config.yaml
n_experts: 8
n_empty_slots: 1
rope_fraction: 1.0
attn_scale: 0.177
doc_mask: true
Below are experts of layer 4 (counted from 0) of a mixture-of-experts language model. Rows are named router (the router's row for the expert), down (a neuron's output weights, with its number) and show model dimensions 160-239. Each number is 128 + 24 x the weight over its row's rms, rounded and kept within 0 to 255.
Before each expert's rows: "comes before" lists some tokens at least twice as common just after its tokens as in all text. This comes from a sample of Wikipedia text that the model never trained on. Tokens count by the router's weight.

# expert 3
comes before: "1", "2", "-", "9", "0", "3"
router [104 161 139  86 116 151 177 153 106  95 122 139 123 128 151 141 111 125 151 159 126 126 141 122 107 134 130 116 123 116 138 136 143 132 137 119 160 124 156 143 120 150 115 131 117 157 162 110 129 111 124  99 163 147 148 117 141 125 111 160 156 120 131 108 155 134  94 178 139 121 144  99  94 121 125 190 119 154 116 140]
down0 [134 131 121 140 133 146 103 121 104 121 143 137 148 109 150 100 108 139 151 100 110  94  95 114 147 111 150 157 158 117  95  92 142 112 167  77 130 121 118  96 115 131 150 141 153 120 130 156 163 136 128 151 138 124 144 122 137 143 150 130 100  49  89 122 156 137 169 127 117 115 146 127 114 108 151  82 109 168 110 161]
down1 [120 119  81 116 142 129 137 151 160 118 122 135 169 136 105 122 140 144 149 130  94 113 137 160 111 111 127 102  94 132 125 119 162 135 131 103 119 140 140 114 137 115 102 127 144 150 120 176 108 109 166 153 147 154 159 124  68 167 108 127  99 147 105 178 100 157 100 141 147 110  84 109  96 131 121 143 155  72 159  95]
down2 [119 172 117 139 126  97 150 110 130  96 160  92 162 105 138 115 120 181 146 151  83 134  87 119 115 162 160 102 126 130 163 147 126 134 118 156 144  97 105 152 153 109 123 157 100 148 143 109 149 148 115 117 130 100 110  93 143 141 152 127 141 101 172 153 125  99 153 134 130 181 149  95 133 152  61 125 144 139 102 125]
down3 [116 112 150 140 107 143 136 129  97 141 107 132 105 137 105 166 152 113 135 112 128 106 148  94  84 162 105 140 155 119 159 111 148 158 137 148 100 142 140 118 127 133 139 145 143 107 143 160 107 127  91 128 146 142  97 105 129 117 119 145 132 139 119 116 133 117 113  98 120  83 108 132 126 119 135 123 154 217 131 172]
down4 [146 156 100 109 117 155 143 186 118 122 109  92 122 124 109 156 103 107 142 134 132 105 153 144 135 134 101 126 147  83 123 134 163 116 148 131 119  61 142 123  80  91 128 131 157 150 145 127 130 181 124 116 125 110 106 156 163 125 144 107 129  87  99 157 159 132 153 156 141 136  90 162 115 100  91  94  96 120 111 174]

# expert 6
comes before: " the", " a", " The", "==", " his", " an"
router [109 133 108 131 106 154 147 138 172 124 102 146 136 114 179 105 153 100 143 114 108 113  73  97 148 163 122 119 101 166 128 111 162 140 174 136 168 171 126 122 105 145 130 130 142 142 138 149 139  86 142 111 148 146 111 120 139 136  94  99 138 117 152  89 126 133 125 143 119 126 117 115 129 101 131 146 150 102 134 140]
down0 [127 132 114 147 141 108 174 109 134 131 116 108 155 126 120 107 150 124 152  91 147 137 112 107 151 116 122 168 112 154  48 127 112 160 183 114 152 127 111 106 125 107 113 148 103 110 119 139 106 104 144 111 126 103 145 160 140 115 109 116 115 110 107 121 143 121  75 135 139 124 122 105 151 137 160 104 142  63 119 114]
down1 [109  79 151 128 165 159 146 151 152 146 120 113 117 116 121 102 112 101 140 150 109 133 151 153 137 128 142 163 108 163  93 128  95 131 134 117 104 127 153 125 142 152 130 136 126 112 105  89 131 166 141 182  99 121 105 129 113 152 133 171 138 152 181 139 130 108 134 158 138 126 137 152 121 148  99  83 145 122 134 182]
down2 [120 160 114 155 151 145 136 175 157 121 102 136 128 129 152 143 157 112 132 122 122 114 109 139 102 146  92 123 116 161 108 152 163 141 144 109 137 138 125 116 181 105 172 143 158 115 121 146 154 129 125 135 154 128  96 156 109 134 160 123  91  81 109  96 155 133 104 159 111 101 129 159  94 129  89 127 137 178 127 144]
down3 [135 121 139 120 145 110 107 137 146 146 143 119 115 115 121 111 121 167 162 117 139 156 134 169 134 117 151 123 145 143 115 137 123 125 115 137 155 134 125 133  98 120  73 140 125 122 160 134 161 161 187 123 108 137 119  96 120 172 125 136 103 150 110  95 129 104 171 141 153 140 114 118 130 128 109 122 147 106  84  95]
down4 [156 118 121 127 105 128 110 104 175  98 108 162 156 102  81 117 124 144 140 123 167 126 112 139 105 157  98 144 120 138  95 172 128 117 139 146 148 152 114 118 132 102 154 110 112 134 119  94 134 113 159 103 121 114 182 105 165 119 132 128 121 148 132 164 112  90 161 119 147 100 146 111 121 144 159 124 152 145 197 139]

# expert 1
comes before: " ", " the", "|", " \"", " —", " The"
router [108 119 151  95  99 130 136  89 111 151 175 140  94 120 126 150 152  90 174 130 126 138 150 144 134 156 128  98 115 156 174 114 151 134 141 130 141 160 134 108 135 169 128 158 172 108 161 134  97 117 112 126 167 127 121  92 136 163 136 130 139 179 142 123 117  96 113 153  97 112 147 134  94 110 107 146 114 145 118 130]
down0 [122 121 121 115 171 106 164 114 117 135 100 147 195 130 118 109 162 112  99 128 116 100 116  83 148 119 157 160 154 101 144 161  72 138 142 113 197 150 120 139 115  98 134 139 109 134 116 176 139 109 119 106 123 170 126 117 142 128 136 109 165 117 103 140 114 112  95 108 143 188 109 147 124 127 123 125 122 124 152 143]
down1 [128 129  93 107 113 129 131 155 142 124 139 142 124 120  95  99 157  99 113 127  96 122 153 103 134 108 123 110 135 120 149 109  97 118 146 124  92 128 162 137 140 128 137 155 145 159 127 139 122 124 148 160 108 130 142 128 100  87 105 143 127 151 139 138 115 115 104 111 126 126  91 164 133 118 194 124 143 103  85 136]
down2 [134 134  98 131 132 149 144 152 152 130 136 148  97 122 122 109 154 124 109 141 160 126 104 136 172 138 162  95 100 146 151  96 128 163 124 129 148  85 161 176 136 107 156  85  99 136 161 101 149 108 150 145 115 140 149 142 141 153 157 115  93 177 152 117 151 124 133 188 133  84 158 105 125 129 140 164 163 151 128 178]
down3 [106 112 138 108 107 143 129 130 123 154 125 132 149 135  87 115 160 105  87 139 120 150 141 134 162 132 107 110 194 138 144 143  72 125 140 133 109  94 136 112 133  87 122 109 125 117 174  84 176 107 165 141  89  84 132  76 128 122  81 104 156 105 167  89 126  87 135 108 168 130  85 147 124 110 171 124 128 160 153 136]
down4 [109 159 142 158 130 104 123 120 126 103 134 148 106  97 111 138 131 137 126 175  96 165 147 127  86 115 133 109 149 165 170  86 166 151 119 135 123 121 160 157  82 149  97 144 147 181 140 114  78 128 135 116 127 141 140 104 145 117  84 136 150 119 136 127 108 134 115 131 115 136 132  81  85 141 137 132 136 118 110 142]